Experts of a small language model: 54.8M parameters, 32 experts in each of 11 layers.
Below are experts of layer 5 (counted from 0) of a mixture-of-experts language model. Rows are named router (the router's row for the expert), up (a neuron's input weights, with its number) and show model dimensions 160-239. Each number is 200 + 20 x the weight over its row's rms, rounded and kept within 0 to 999.
After each expert's rows: "comes after" lists some tokens at least twice as common just before its tokens as in all text. This comes from a sample of Wikipedia text that the model never trained on. Tokens count by the router's weight.

# expert 25
router,192,180,198,206,235,201,206,193,193,188,207,220,157,200,219,206,199,211,182,177,197,228,208,184,211,199,201,181,222,205,171,234,235,217,196,228,179,223,193,161,182,207,172,218,226,200,175,187,217,171,204,216,182,221,199,188,207,186,212,202,204,200,193,201,205,146,189,224,190,184,202,216,202,190,225,219,172,192,190,178
up0,232,200,210,170,201,156,205,208,226,198,184,165,189,189,192,216,213,215,186,178,238,195,196,206,209,225,161,176,217,187,181,226,220,242,175,214,214,191,186,158,205,212,191,192,177,161,183,194,195,191,146,227,203,180,219,193,220,191,205,195,190,201,199,185,184,185,196,210,190,204,235,158,184,179,230,196,219,215,213,202
up1,150,179,199,171,203,175,185,196,204,160,205,209,200,209,180,205,187,187,166,210,202,184,198,191,212,164,171,201,238,204,169,215,180,225,202,203,223,232,174,183,207,184,189,180,176,172,161,209,214,181,173,194,185,190,201,222,214,194,215,224,217,203,198,208,180,206,186,193,195,178,252,192,154,175,217,204,183,196,209,221
up2,178,191,189,225,167,191,212,203,186,220,163,216,198,206,212,238,204,225,176,206,228,186,207,173,173,225,238,214,206,163,187,206,209,168,185,211,193,210,212,175,191,227,192,212,236,173,197,203,216,180,187,175,183,175,240,181,186,195,206,182,195,191,195,190,197,190,191,249,211,181,222,255,219,144,241,190,227,176,146,181
up3,183,230,206,222,248,224,186,222,193,183,176,188,235,207,216,230,187,191,191,212,173,217,178,229,166,204,198,219,206,174,232,204,194,155,186,152,191,212,188,200,194,198,172,225,186,210,220,167,222,228,212,252,223,237,212,215,220,211,197,200,179,183,215,177,220,203,168,176,194,233,216,175,191,211,179,216,201,148,182,231
up4,223,186,183,218,198,176,191,180,199,242,197,154,208,202,193,218,199,194,207,191,224,209,183,241,237,187,200,208,177,196,196,195,201,217,190,219,205,189,225,207,204,184,177,212,189,222,197,198,204,187,144,169,203,179,191,194,209,217,222,187,208,207,201,206,163,209,167,187,226,235,237,176,208,180,225,219,213,179,196,196
up5,209,196,209,196,201,171,188,194,199,182,183,178,175,204,212,202,201,173,206,179,174,185,157,191,231,176,197,194,225,210,222,226,185,220,198,248,179,215,224,181,188,198,220,183,156,214,222,237,207,170,237,186,203,212,160,227,204,216,232,213,216,191,179,214,211,200,235,221,201,163,178,174,202,189,226,171,214,224,201,205
up6,206,167,195,181,208,189,179,180,188,192,177,224,185,183,192,220,206,236,204,196,193,201,190,198,160,206,175,194,211,194,205,259,152,220,219,225,168,173,165,194,199,170,194,200,209,159,162,225,209,186,211,154,193,218,183,205,242,191,212,196,172,210,194,175,198,204,200,199,148,193,200,167,219,188,205,189,180,197,242,190
comes after: " |", ";", "|", "0", "%", "°N"

# expert 16
router,209,196,251,209,205,204,196,149,213,192,215,210,202,171,222,223,191,206,204,185,189,210,207,181,225,194,184,204,177,203,199,201,219,204,199,219,212,223,170,188,220,207,196,200,221,164,173,199,215,185,188,205,204,234,186,174,231,181,232,216,184,247,218,158,200,182,175,211,185,147,185,186,209,182,197,222,178,214,186,223
up0,182,194,220,232,197,222,196,196,204,191,201,226,251,180,200,255,198,211,219,197,231,218,164,200,218,202,197,199,187,190,200,213,223,199,168,220,221,212,203,210,201,185,206,189,195,189,162,216,235,212,173,198,232,222,206,228,204,176,174,206,210,229,183,203,175,191,204,237,194,198,161,187,186,222,202,212,180,200,174,192
up1,232,185,190,191,184,178,215,186,196,206,210,222,212,185,197,225,175,225,214,187,185,191,223,186,220,175,184,180,207,202,226,194,144,206,179,170,177,188,174,195,184,203,165,215,178,174,188,227,210,208,169,173,208,208,213,180,199,217,187,203,205,203,240,195,173,212,190,180,197,227,177,190,215,232,222,172,234,225,193,207
up2,185,221,175,191,169,202,202,155,239,213,192,192,209,210,225,180,160,196,195,200,174,219,233,248,160,198,197,178,213,187,212,198,180,218,171,183,210,169,198,190,190,219,194,156,192,180,242,210,198,166,204,208,216,230,221,193,205,193,205,196,210,167,168,257,192,192,208,189,225,233,160,216,166,153,208,194,219,197,187,191
up3,182,205,198,179,216,221,183,228,225,227,180,167,209,196,172,186,177,189,217,173,201,212,190,221,164,180,204,235,208,220,216,173,174,198,211,226,180,200,205,219,194,185,203,213,210,205,231,223,229,165,193,191,223,200,204,206,201,212,236,187,203,227,187,194,183,210,235,166,242,191,218,189,205,176,236,219,205,205,185,193
up4,211,179,210,226,209,209,220,219,169,178,205,184,186,207,187,187,187,236,226,172,213,215,218,191,170,185,202,214,192,199,214,212,180,176,198,212,182,207,188,200,208,190,214,220,220,223,186,212,219,215,174,203,202,193,205,165,209,214,169,214,194,190,194,198,203,194,206,174,218,224,219,165,243,226,197,215,190,200,219,188
up5,191,168,198,187,183,196,203,218,217,192,210,158,174,174,178,202,190,202,186,213,202,222,201,197,205,198,212,182,230,219,202,216,203,178,165,203,202,188,214,176,207,227,189,203,224,185,226,196,186,212,231,190,183,220,225,154,205,162,234,221,211,211,207,197,183,204,194,214,218,188,196,214,207,219,211,194,163,208,195,198
up6,206,202,191,207,182,202,194,177,198,210,224,192,177,206,200,167,204,200,227,175,166,159,149,210,200,185,207,232,221,236,190,196,207,205,229,236,193,213,188,217,207,188,215,196,176,183,192,220,232,211,209,188,203,218,173,185,243,197,194,217,213,224,164,190,207,177,201,178,166,197,223,205,214,196,216,198,200,228,213,219
comes after: " the", " a", "'s", " and", " The", " his"

# expert 24
router,166,152,224,195,193,230,244,182,180,199,226,200,206,200,234,228,198,190,214,184,216,217,172,183,208,186,183,213,215,192,192,187,185,227,195,233,196,227,181,211,175,221,189,204,223,211,175,168,213,198,207,190,189,187,194,177,242,197,226,186,189,225,210,188,207,205,189,196,212,191,213,219,206,188,226,235,184,196,177,175
up0,196,195,164,188,216,229,190,221,184,188,217,213,202,229,179,190,160,185,170,197,220,184,186,224,154,196,162,201,195,217,202,212,203,170,200,206,199,163,179,224,204,177,185,200,230,205,220,183,186,206,191,171,197,215,184,156,213,196,189,187,214,173,207,225,167,198,175,167,203,186,192,213,233,170,221,177,206,225,192,185
up1,219,204,201,217,252,198,201,210,192,192,226,161,204,202,267,197,198,184,208,204,207,229,192,233,183,227,220,178,199,191,179,210,190,242,175,202,162,181,171,199,212,229,185,196,210,180,201,193,205,190,212,174,197,198,205,180,210,193,206,194,211,198,203,209,177,215,207,184,225,207,193,243,205,168,218,189,212,175,189,198
up2,169,204,208,201,178,205,221,180,171,243,198,205,201,204,170,209,165,221,206,201,227,221,194,236,168,188,203,188,177,191,221,211,205,214,194,192,193,209,168,202,230,166,210,189,208,213,231,226,224,189,202,218,222,190,210,182,220,203,196,186,226,211,218,187,199,219,213,211,196,250,193,181,195,190,188,211,149,201,236,183
up3,188,210,225,250,195,215,169,178,206,229,169,220,183,174,206,221,181,202,210,186,204,219,213,171,179,233,190,175,218,202,194,199,201,182,213,226,217,166,233,214,179,163,183,193,198,211,199,171,208,167,196,198,228,184,189,193,216,218,207,162,209,213,210,177,168,158,215,224,207,192,188,231,214,192,199,215,167,239,182,191
up4,185,219,182,208,188,163,254,217,243,202,209,201,200,224,205,266,167,209,185,178,185,215,176,204,186,195,200,176,194,193,200,225,187,201,167,204,212,182,188,196,213,192,206,206,228,207,203,175,207,253,185,168,203,190,192,194,197,169,203,194,209,204,179,223,170,166,216,224,235,219,207,219,232,220,216,233,189,198,184,183
up5,194,166,203,199,215,222,182,224,199,221,194,202,235,195,226,209,220,182,195,173,207,184,186,203,199,162,228,219,180,177,195,181,170,179,193,165,202,205,202,204,179,215,192,211,219,177,204,203,176,205,220,180,207,175,203,184,223,214,207,171,186,195,217,219,191,181,214,210,235,205,220,238,206,172,194,204,220,171,202,216
up6,213,195,167,179,193,208,189,239,192,206,208,207,202,216,192,228,227,157,225,196,228,173,188,177,191,209,200,210,209,213,199,190,208,190,193,216,197,218,246,219,235,220,163,198,223,215,195,173,217,256,186,253,169,146,153,211,206,192,204,179,196,193,222,204,222,183,197,223,221,234,213,222,202,215,190,182,246,203,182,207
comes after: "20", "19", "18", ".", "°", "′"

# expert 11
router,165,187,214,222,227,205,205,196,202,180,191,192,176,196,226,200,192,187,164,177,220,219,212,164,206,218,227,222,183,223,192,206,194,222,220,209,206,219,196,155,191,194,212,223,210,177,161,154,217,177,195,226,177,204,199,185,216,188,228,180,199,213,233,208,207,212,186,215,190,207,182,208,190,202,172,218,208,205,182,174
up0,181,222,204,210,200,171,194,182,182,211,210,219,142,218,183,210,194,182,197,210,202,180,173,196,210,231,176,194,220,218,179,207,219,195,172,237,202,230,191,167,214,202,194,222,231,220,203,162,175,219,209,202,168,206,196,174,207,219,215,200,190,196,238,208,192,197,217,221,191,181,208,201,205,206,161,210,198,189,216,177
up1,179,189,194,186,221,183,190,207,166,217,193,219,191,195,183,202,197,192,212,234,203,185,219,177,182,242,197,221,204,235,186,170,190,211,207,208,177,205,195,188,225,242,249,178,183,190,192,174,193,201,206,196,182,190,189,191,187,196,234,186,230,199,230,225,183,210,195,177,195,187,220,186,195,223,171,206,203,237,226,205
up2,195,216,239,167,183,199,165,224,203,191,230,205,200,212,225,247,223,224,167,201,185,223,197,209,184,200,224,195,192,190,199,183,214,186,180,172,253,198,197,170,211,203,216,219,226,173,188,181,209,181,188,185,159,191,214,217,216,180,201,196,190,195,232,232,219,229,202,148,198,184,193,157,186,199,201,204,215,197,161,188
up3,190,193,219,214,204,165,197,192,170,178,244,201,176,178,227,218,203,221,224,222,224,199,226,157,198,203,249,196,208,231,219,199,192,187,199,232,206,234,208,157,202,232,214,234,197,219,175,183,225,199,232,216,202,175,187,189,196,195,237,223,213,201,222,213,193,197,209,171,198,212,181,199,215,179,178,197,198,211,162,213
up4,168,186,195,217,193,220,215,187,226,215,165,184,204,197,204,204,199,205,225,217,201,208,178,133,239,216,239,221,182,246,182,225,209,153,221,209,183,184,209,217,171,228,207,216,203,191,201,189,194,206,216,201,197,183,183,162,181,198,202,197,219,196,201,217,206,219,182,223,210,204,190,193,203,234,164,221,168,219,234,195
up5,203,237,192,221,182,174,202,171,150,165,250,156,210,196,164,220,179,195,218,195,203,188,215,200,218,174,241,206,219,200,203,180,230,153,190,181,179,205,185,186,185,184,210,166,218,231,156,199,210,208,200,167,238,227,166,207,206,210,175,222,224,183,195,202,210,187,180,195,212,192,216,179,193,209,204,186,205,222,169,213
up6,196,217,216,167,197,201,146,188,185,193,168,190,168,237,220,201,213,188,215,201,188,177,187,203,243,206,175,210,199,238,200,188,181,197,166,185,241,209,220,226,216,196,187,220,220,183,181,210,210,217,206,189,209,170,206,146,195,211,193,187,219,180,241,209,229,203,230,206,236,201,200,219,167,207,208,216,211,214,182,190
comes after: " ", "–", " (", "0", "1", "6"

# expert 19
router,181,176,235,193,216,206,216,166,246,165,216,244,176,198,239,206,189,199,174,177,217,187,177,188,185,184,220,212,219,207,188,212,214,231,227,224,190,207,163,167,185,220,188,206,186,185,205,176,201,196,199,241,201,223,171,188,207,201,206,195,189,188,215,167,226,186,202,207,187,191,202,186,208,171,217,180,212,206,178,202
up0,151,172,217,226,214,199,150,167,219,192,212,219,183,188,167,206,210,196,180,198,203,197,203,180,186,198,191,228,184,223,183,206,202,186,169,171,204,220,216,190,221,210,234,198,210,192,195,178,208,174,195,185,215,172,216,195,212,197,179,215,181,192,187,214,165,206,216,223,223,195,225,221,211,183,202,183,213,180,238,145
up1,237,230,193,232,205,239,199,201,212,215,195,212,226,151,216,219,198,196,216,209,180,216,208,188,242,166,180,202,204,183,185,182,196,192,188,198,202,203,179,201,143,188,200,214,216,215,173,214,212,198,183,232,212,232,168,222,190,207,227,195,176,209,194,209,243,192,158,206,167,203,186,214,214,260,225,205,181,196,165,183
up2,174,225,178,193,193,218,224,198,199,189,210,179,186,199,157,190,212,176,188,204,223,191,226,203,178,201,184,220,173,209,214,190,185,200,209,196,178,191,194,173,192,202,217,175,212,183,186,166,205,216,204,206,184,215,193,224,212,222,181,223,192,212,168,223,184,209,226,177,205,212,198,216,199,193,198,190,197,200,198,230
up3,233,204,223,167,204,181,218,158,192,198,196,173,213,227,181,202,176,176,207,195,247,217,198,203,225,191,219,155,213,163,195,188,234,200,210,221,214,232,211,224,178,217,171,193,198,225,171,200,211,238,173,185,200,194,190,182,197,195,198,172,202,200,202,189,228,187,177,187,234,217,205,209,218,154,223,207,211,216,180,223
up4,163,188,212,199,217,237,196,203,223,188,218,191,187,204,198,195,180,197,159,205,192,200,208,156,181,212,231,196,190,201,200,210,191,188,171,184,183,185,203,151,190,192,199,193,201,216,189,209,187,149,179,213,191,204,198,203,224,200,182,208,202,187,188,200,181,213,203,220,204,183,199,200,205,206,182,158,178,202,216,197
up5,221,218,214,191,213,209,217,197,184,182,206,212,211,213,242,220,195,199,218,188,203,211,195,186,189,211,222,190,164,189,181,188,236,208,214,224,226,165,202,179,181,245,183,215,198,204,153,203,207,240,221,202,184,203,172,183,196,196,185,181,205,189,203,192,192,206,190,212,220,221,186,201,224,176,179,231,191,170,169,200
up6,200,214,185,155,191,185,230,229,188,206,202,178,214,206,210,187,169,188,201,213,235,184,218,206,136,168,208,213,202,225,193,196,197,240,208,192,198,181,217,196,187,221,203,185,210,230,214,198,185,192,224,218,223,182,212,161,233,187,226,157,199,198,183,202,217,201,199,210,213,208,187,224,225,139,173,247,202,244,157,195
comes after: " ", "0", "1", "2", "3", ")"

# expert 15
router,174,194,234,184,215,190,211,172,207,186,219,202,196,167,210,229,177,180,202,161,202,196,193,162,218,197,228,198,221,205,170,184,222,222,200,202,221,217,174,192,192,214,217,215,216,179,201,179,213,195,231,218,181,182,176,179,209,191,209,184,211,211,197,188,199,204,205,181,179,196,202,212,212,187,213,183,207,188,169,220
up0,207,202,192,148,185,206,208,202,238,181,206,197,209,179,159,197,171,159,208,220,215,234,211,220,192,188,203,203,186,191,157,194,220,208,202,247,215,194,202,188,192,227,187,182,208,186,229,228,195,211,212,191,184,189,174,229,188,206,232,186,182,242,211,222,200,191,210,201,201,231,195,182,228,194,199,207,195,181,181,213
up1,228,183,230,162,208,169,199,178,172,169,218,188,169,202,211,212,191,225,193,231,235,194,185,189,208,187,215,190,247,237,183,208,219,235,213,204,187,230,158,220,213,209,208,163,208,192,180,224,162,182,170,207,225,189,222,241,180,201,186,180,182,233,215,206,200,187,198,226,192,186,215,193,166,227,192,207,188,162,231,186
up2,204,201,201,178,224,201,187,201,244,166,184,181,177,183,152,225,201,170,176,200,233,226,202,200,242,196,170,199,218,199,166,183,165,219,211,224,192,186,197,195,184,202,202,185,181,227,233,181,198,192,241,218,211,193,190,246,203,214,189,177,193,172,184,176,243,188,187,178,198,177,220,204,216,214,213,170,205,173,213,199
up3,173,213,197,204,222,185,223,143,155,218,170,203,208,202,180,182,204,209,229,216,225,181,197,181,200,174,196,184,171,223,219,196,208,206,207,234,184,226,206,210,192,194,211,178,204,208,188,224,219,197,208,211,206,213,187,171,218,183,190,201,187,203,185,219,202,232,210,237,213,204,202,213,173,226,189,192,188,184,194,231
up4,230,184,186,166,172,202,217,184,167,172,212,225,209,170,210,216,207,214,198,178,185,217,188,209,215,180,216,185,223,178,184,211,223,189,181,199,223,219,191,218,185,203,229,192,197,177,227,239,196,169,211,183,219,177,139,222,185,185,188,164,208,227,200,208,245,200,191,221,207,197,198,191,185,196,221,184,180,197,199,185
up5,220,213,203,196,181,201,203,194,208,205,216,196,191,177,194,248,176,215,225,214,172,170,217,204,163,198,181,217,191,235,233,182,191,181,203,202,192,204,173,194,211,250,186,186,211,211,184,182,193,201,245,175,169,205,181,215,207,185,232,209,193,224,216,199,197,177,200,180,215,187,231,197,243,210,183,184,180,193,207,229
up6,186,218,209,195,221,166,181,205,216,207,213,202,164,174,174,205,201,204,203,202,212,249,215,178,218,205,183,191,220,218,164,210,217,218,207,202,164,199,184,146,220,219,262,178,194,187,158,183,201,182,191,215,175,187,202,188,209,224,214,243,178,193,202,211,171,198,232,202,195,254,223,199,220,233,161,188,195,183,202,201
comes after: " |", "-", " New", ":", "|", " Ch"

# expert 28
router,178,211,233,207,244,234,229,169,204,179,260,231,206,187,227,220,207,187,204,214,209,213,221,194,215,165,239,195,199,231,171,190,209,205,202,219,181,191,227,198,189,223,175,196,222,182,163,191,195,192,202,214,160,215,201,213,203,208,232,193,181,220,254,163,222,204,180,219,213,212,211,210,200,201,210,228,192,217,154,202
up0,210,172,192,277,185,177,188,184,221,164,234,210,224,204,198,216,229,204,212,209,195,200,212,239,193,208,212,213,227,196,210,199,189,173,200,191,177,201,189,209,204,197,199,207,178,177,143,182,161,189,208,188,177,221,211,203,202,253,201,248,187,206,199,145,227,203,199,215,214,193,187,198,206,221,184,161,200,230,200,207
up1,219,175,197,203,195,231,187,177,182,202,219,212,221,176,187,209,178,166,223,193,180,196,169,179,187,183,168,175,209,215,199,199,196,217,209,184,182,199,169,218,196,211,181,259,184,159,196,221,185,176,196,201,188,229,203,216,187,176,216,176,228,211,174,178,190,234,202,205,197,179,193,189,208,223,239,180,231,182,213,184
up2,180,177,206,217,188,174,200,215,182,198,224,213,213,233,200,202,208,201,194,195,181,207,201,186,202,218,174,218,174,174,199,211,204,165,179,169,206,224,203,209,216,208,203,191,168,231,177,192,229,222,155,174,188,174,208,193,235,220,210,237,156,181,203,195,196,204,177,240,165,202,228,210,204,215,207,209,219,217,153,180
up3,155,180,209,228,210,168,214,194,226,177,236,220,207,215,198,194,198,223,200,196,197,183,226,237,218,190,216,193,185,172,213,189,171,168,226,215,187,201,216,212,194,188,209,173,206,192,193,156,192,207,218,161,183,219,182,165,168,224,188,233,160,193,190,198,199,195,206,242,218,151,190,216,218,196,201,187,208,189,213,192
up4,189,199,217,200,198,187,254,198,182,198,179,184,188,211,202,216,171,231,238,186,184,235,202,196,237,203,225,190,202,217,212,171,201,232,231,205,198,208,211,214,203,172,205,231,223,181,187,231,201,225,201,198,176,167,185,200,202,182,221,182,197,190,200,166,237,218,254,179,195,224,197,184,178,206,221,200,167,209,178,214
up5,183,208,247,179,219,211,208,237,205,215,242,227,176,188,206,195,199,197,191,182,224,174,186,198,194,183,184,209,188,205,186,171,202,223,214,205,200,184,205,141,203,210,210,215,172,201,190,208,183,178,232,194,210,216,178,203,193,201,204,192,204,209,180,250,212,218,187,207,201,182,186,220,213,190,178,228,177,215,203,185
up6,217,195,221,185,194,216,204,212,218,230,213,193,205,197,205,213,217,205,238,206,213,209,214,186,202,178,216,187,203,221,215,182,208,188,176,190,179,201,161,237,187,209,191,206,149,198,173,192,203,185,248,224,206,214,211,198,194,219,223,204,210,210,163,165,185,194,192,201,210,167,209,193,192,201,200,179,212,197,220,202
comes after: " |\n", ")", "2", "1", "3", "4"

# expert 0
router,184,181,199,162,242,183,214,190,205,192,238,207,174,193,175,200,175,191,184,186,207,202,198,224,202,187,231,204,224,245,212,194,204,199,214,221,174,227,182,171,188,238,205,197,198,168,211,196,234,209,235,219,187,213,167,205,216,177,197,210,194,222,218,190,185,198,165,211,189,167,218,226,211,168,224,222,199,217,180,193
up0,177,202,194,178,249,203,222,215,215,192,209,208,201,206,205,200,170,197,173,180,178,216,216,197,211,204,215,212,192,241,230,205,199,188,204,171,192,207,177,204,195,180,186,167,222,163,197,184,231,201,208,230,202,181,184,176,184,222,176,192,170,219,194,201,203,201,227,210,197,188,195,180,167,150,238,192,172,226,193,230
up1,185,213,193,265,236,173,215,162,214,204,202,192,181,188,194,210,208,161,185,176,195,220,232,176,233,192,205,216,198,209,183,144,169,196,201,197,187,197,227,174,172,214,196,190,176,215,213,233,215,198,172,192,199,199,154,224,199,223,231,186,234,200,226,193,192,182,185,180,204,178,173,187,198,234,198,188,201,235,188,235
up2,178,227,168,197,195,171,198,206,203,194,203,183,223,227,217,214,207,200,180,244,194,189,219,223,170,174,202,214,211,199,191,217,192,190,189,229,219,186,214,173,200,241,221,233,177,189,184,186,237,226,210,205,191,237,228,200,212,183,212,190,195,198,160,204,167,210,190,217,202,223,226,230,199,187,186,192,188,197,178,173
up3,197,175,189,214,196,212,217,204,193,210,201,211,204,202,205,201,183,203,179,219,190,181,227,221,197,179,164,209,254,212,213,205,214,200,209,196,220,189,215,207,174,230,195,192,183,201,213,205,236,213,192,196,222,230,192,245,186,198,213,194,205,178,189,178,207,182,210,229,198,192,240,184,173,160,206,187,211,208,166,212
up4,190,194,201,173,250,246,192,182,201,218,201,155,199,205,208,187,141,203,210,208,165,185,176,221,214,194,162,216,208,199,202,217,202,162,187,224,186,164,167,200,122,206,169,211,198,207,188,182,237,209,209,172,262,168,201,224,172,201,211,201,200,203,222,216,201,199,215,202,159,209,198,181,186,183,229,201,167,198,196,199
up5,180,208,215,227,264,216,203,182,215,223,169,196,209,189,200,190,139,189,186,232,202,223,219,204,198,188,207,209,222,185,204,188,201,188,238,207,218,178,234,170,196,223,178,238,229,186,204,196,217,196,206,200,203,199,231,199,187,223,181,199,190,218,227,182,187,204,242,237,207,189,171,203,182,149,217,178,219,191,165,241
up6,188,224,168,215,179,182,219,190,220,196,201,180,185,206,207,204,172,183,166,218,220,178,217,216,187,202,242,186,234,216,205,187,212,200,233,195,196,207,228,190,193,207,182,202,208,211,205,153,214,190,208,199,187,220,225,235,182,183,184,190,205,214,197,194,212,193,221,215,182,247,200,189,156,193,174,212,169,190,176,222
comes after: " ", " |", "|", " (", ":", " $"

# expert 14
router,185,187,211,209,207,216,243,179,182,242,201,191,210,183,205,224,201,214,189,154,241,208,186,185,217,165,252,227,220,216,189,242,215,193,198,227,215,272,176,204,171,202,189,196,240,182,205,209,218,182,197,217,195,195,167,213,217,210,201,189,181,212,210,180,209,186,150,211,202,171,185,205,193,185,214,212,179,223,202,183
up0,236,171,183,185,170,236,242,188,203,204,212,200,222,246,198,227,183,198,199,188,229,191,220,232,237,191,212,189,212,192,209,205,203,203,174,191,208,218,185,233,178,206,161,195,204,249,183,216,207,181,211,212,208,199,203,220,186,225,177,197,179,170,200,172,256,199,147,189,206,245,192,188,197,186,232,236,200,241,169,230
up1,179,197,207,234,210,209,188,202,206,184,192,229,188,194,211,208,199,226,204,167,243,214,219,137,204,149,241,198,207,239,196,221,193,191,216,226,206,227,182,219,209,179,203,201,201,216,197,190,209,218,183,215,212,215,187,175,197,194,203,227,207,198,184,221,201,169,193,196,199,237,181,218,218,191,232,201,171,228,188,173
up2,209,207,200,192,228,200,177,190,185,211,191,187,192,185,171,206,192,206,202,176,224,214,175,181,191,231,239,198,236,232,207,246,212,190,171,203,182,231,213,212,199,224,181,203,232,169,209,192,214,207,199,207,210,173,160,189,208,210,203,176,208,196,210,203,185,189,162,225,214,203,248,201,218,193,196,181,208,191,208,226
up3,192,207,194,224,244,207,194,198,199,201,188,175,187,182,193,203,155,215,220,164,223,229,186,193,203,220,218,215,205,251,224,219,207,178,172,208,208,248,211,214,203,236,165,211,242,166,200,178,211,199,197,221,199,171,201,179,189,201,203,171,248,193,210,183,215,184,149,217,212,195,264,194,221,169,200,201,183,210,217,240
up4,190,204,193,191,181,245,204,190,159,225,229,201,231,204,222,202,216,141,207,207,203,201,216,208,200,201,182,180,177,214,189,181,207,179,193,176,206,189,187,227,201,176,180,222,209,192,222,193,206,198,210,206,230,186,180,222,189,227,224,181,180,196,195,200,199,183,197,196,191,198,151,193,170,207,203,236,194,193,206,229
up5,213,187,206,210,191,175,177,213,217,211,195,205,202,194,174,196,231,168,207,218,223,188,205,203,212,174,189,185,198,195,202,190,218,218,225,177,216,246,204,204,147,192,225,187,181,198,225,219,203,208,193,214,188,233,212,224,236,176,183,214,222,188,212,193,166,191,191,210,187,162,175,190,242,183,200,199,200,159,193,213
up6,190,225,206,238,209,204,254,196,172,212,208,207,212,211,211,185,171,212,225,226,177,203,223,207,225,224,243,190,210,243,188,192,193,166,161,218,192,204,203,182,216,184,220,186,227,214,174,185,225,223,191,194,200,187,193,189,188,221,225,227,201,178,219,209,218,232,210,179,235,188,195,189,202,209,203,216,206,203,194,215
comes after: " in", " of", ",", "In", " In", " from"

# expert 9
router,192,142,210,197,216,191,213,196,192,196,248,225,212,176,189,212,177,194,181,180,211,186,186,192,193,161,206,214,225,216,206,225,234,212,213,207,174,215,190,182,185,249,200,164,201,177,180,190,214,177,226,214,203,236,170,173,232,187,199,200,187,208,200,200,234,181,174,233,181,204,198,251,195,180,210,208,184,214,186,197
up0,206,170,183,185,204,207,210,213,182,208,180,200,222,191,216,197,175,271,188,194,239,220,191,204,174,201,223,168,228,176,137,193,232,200,196,162,183,230,171,194,178,165,215,206,202,229,190,208,217,186,208,216,251,216,175,200,195,207,189,188,181,203,197,180,192,209,198,179,183,190,203,198,184,176,199,199,187,178,209,163
up1,179,193,204,167,189,237,181,185,198,214,196,216,221,184,215,203,214,224,224,172,200,171,204,226,228,215,206,182,190,217,166,182,232,227,195,196,190,182,208,204,215,204,176,190,250,215,203,230,195,198,208,186,189,200,155,164,217,216,214,185,213,179,229,210,191,203,239,230,191,196,195,213,199,197,175,224,183,175,188,216
up2,163,201,199,163,203,223,205,190,168,200,194,208,215,189,213,195,242,139,180,194,206,218,200,214,192,193,231,221,175,196,209,230,200,182,167,171,214,203,183,208,201,149,218,177,239,175,228,194,206,199,240,185,228,205,170,196,179,207,202,150,221,178,176,200,215,205,237,198,198,197,206,213,203,208,183,220,179,145,213,194
up3,188,191,175,237,212,192,212,198,183,200,213,213,188,183,176,209,170,213,219,198,230,210,197,216,172,213,199,182,200,195,182,167,187,203,180,181,202,206,201,185,211,183,198,170,220,226,184,190,203,197,202,222,224,180,176,161,192,191,202,168,203,202,172,183,191,169,212,139,173,191,207,182,192,236,204,183,173,225,187,216
up4,230,179,207,190,189,186,220,202,196,203,186,197,207,180,219,169,193,196,200,198,228,193,179,199,207,208,229,243,208,190,217,209,243,175,190,155,189,257,182,200,201,212,198,192,186,179,201,222,201,164,173,198,227,210,176,185,229,210,211,182,179,194,212,207,227,212,229,169,217,221,199,191,197,177,207,206,178,203,169,189
up5,201,216,194,192,179,181,194,203,189,197,180,241,213,213,184,165,183,180,190,209,211,197,192,216,184,169,239,221,218,211,199,213,175,199,246,196,238,191,193,163,203,230,184,177,229,184,219,245,207,172,229,186,232,194,198,159,198,204,208,183,199,214,188,200,247,204,207,188,192,209,218,174,214,208,210,233,218,208,194,188
up6,214,221,222,203,209,161,202,161,204,183,171,167,180,177,197,204,163,194,219,204,206,156,177,205,178,191,183,222,229,213,189,199,242,223,209,196,170,253,193,211,198,225,201,197,187,180,178,217,175,205,205,175,237,201,226,170,252,195,220,186,228,194,173,188,191,187,225,211,201,179,220,237,204,195,227,174,186,201,169,210
comes after: " ", " (", "–", " \"", " on", "7"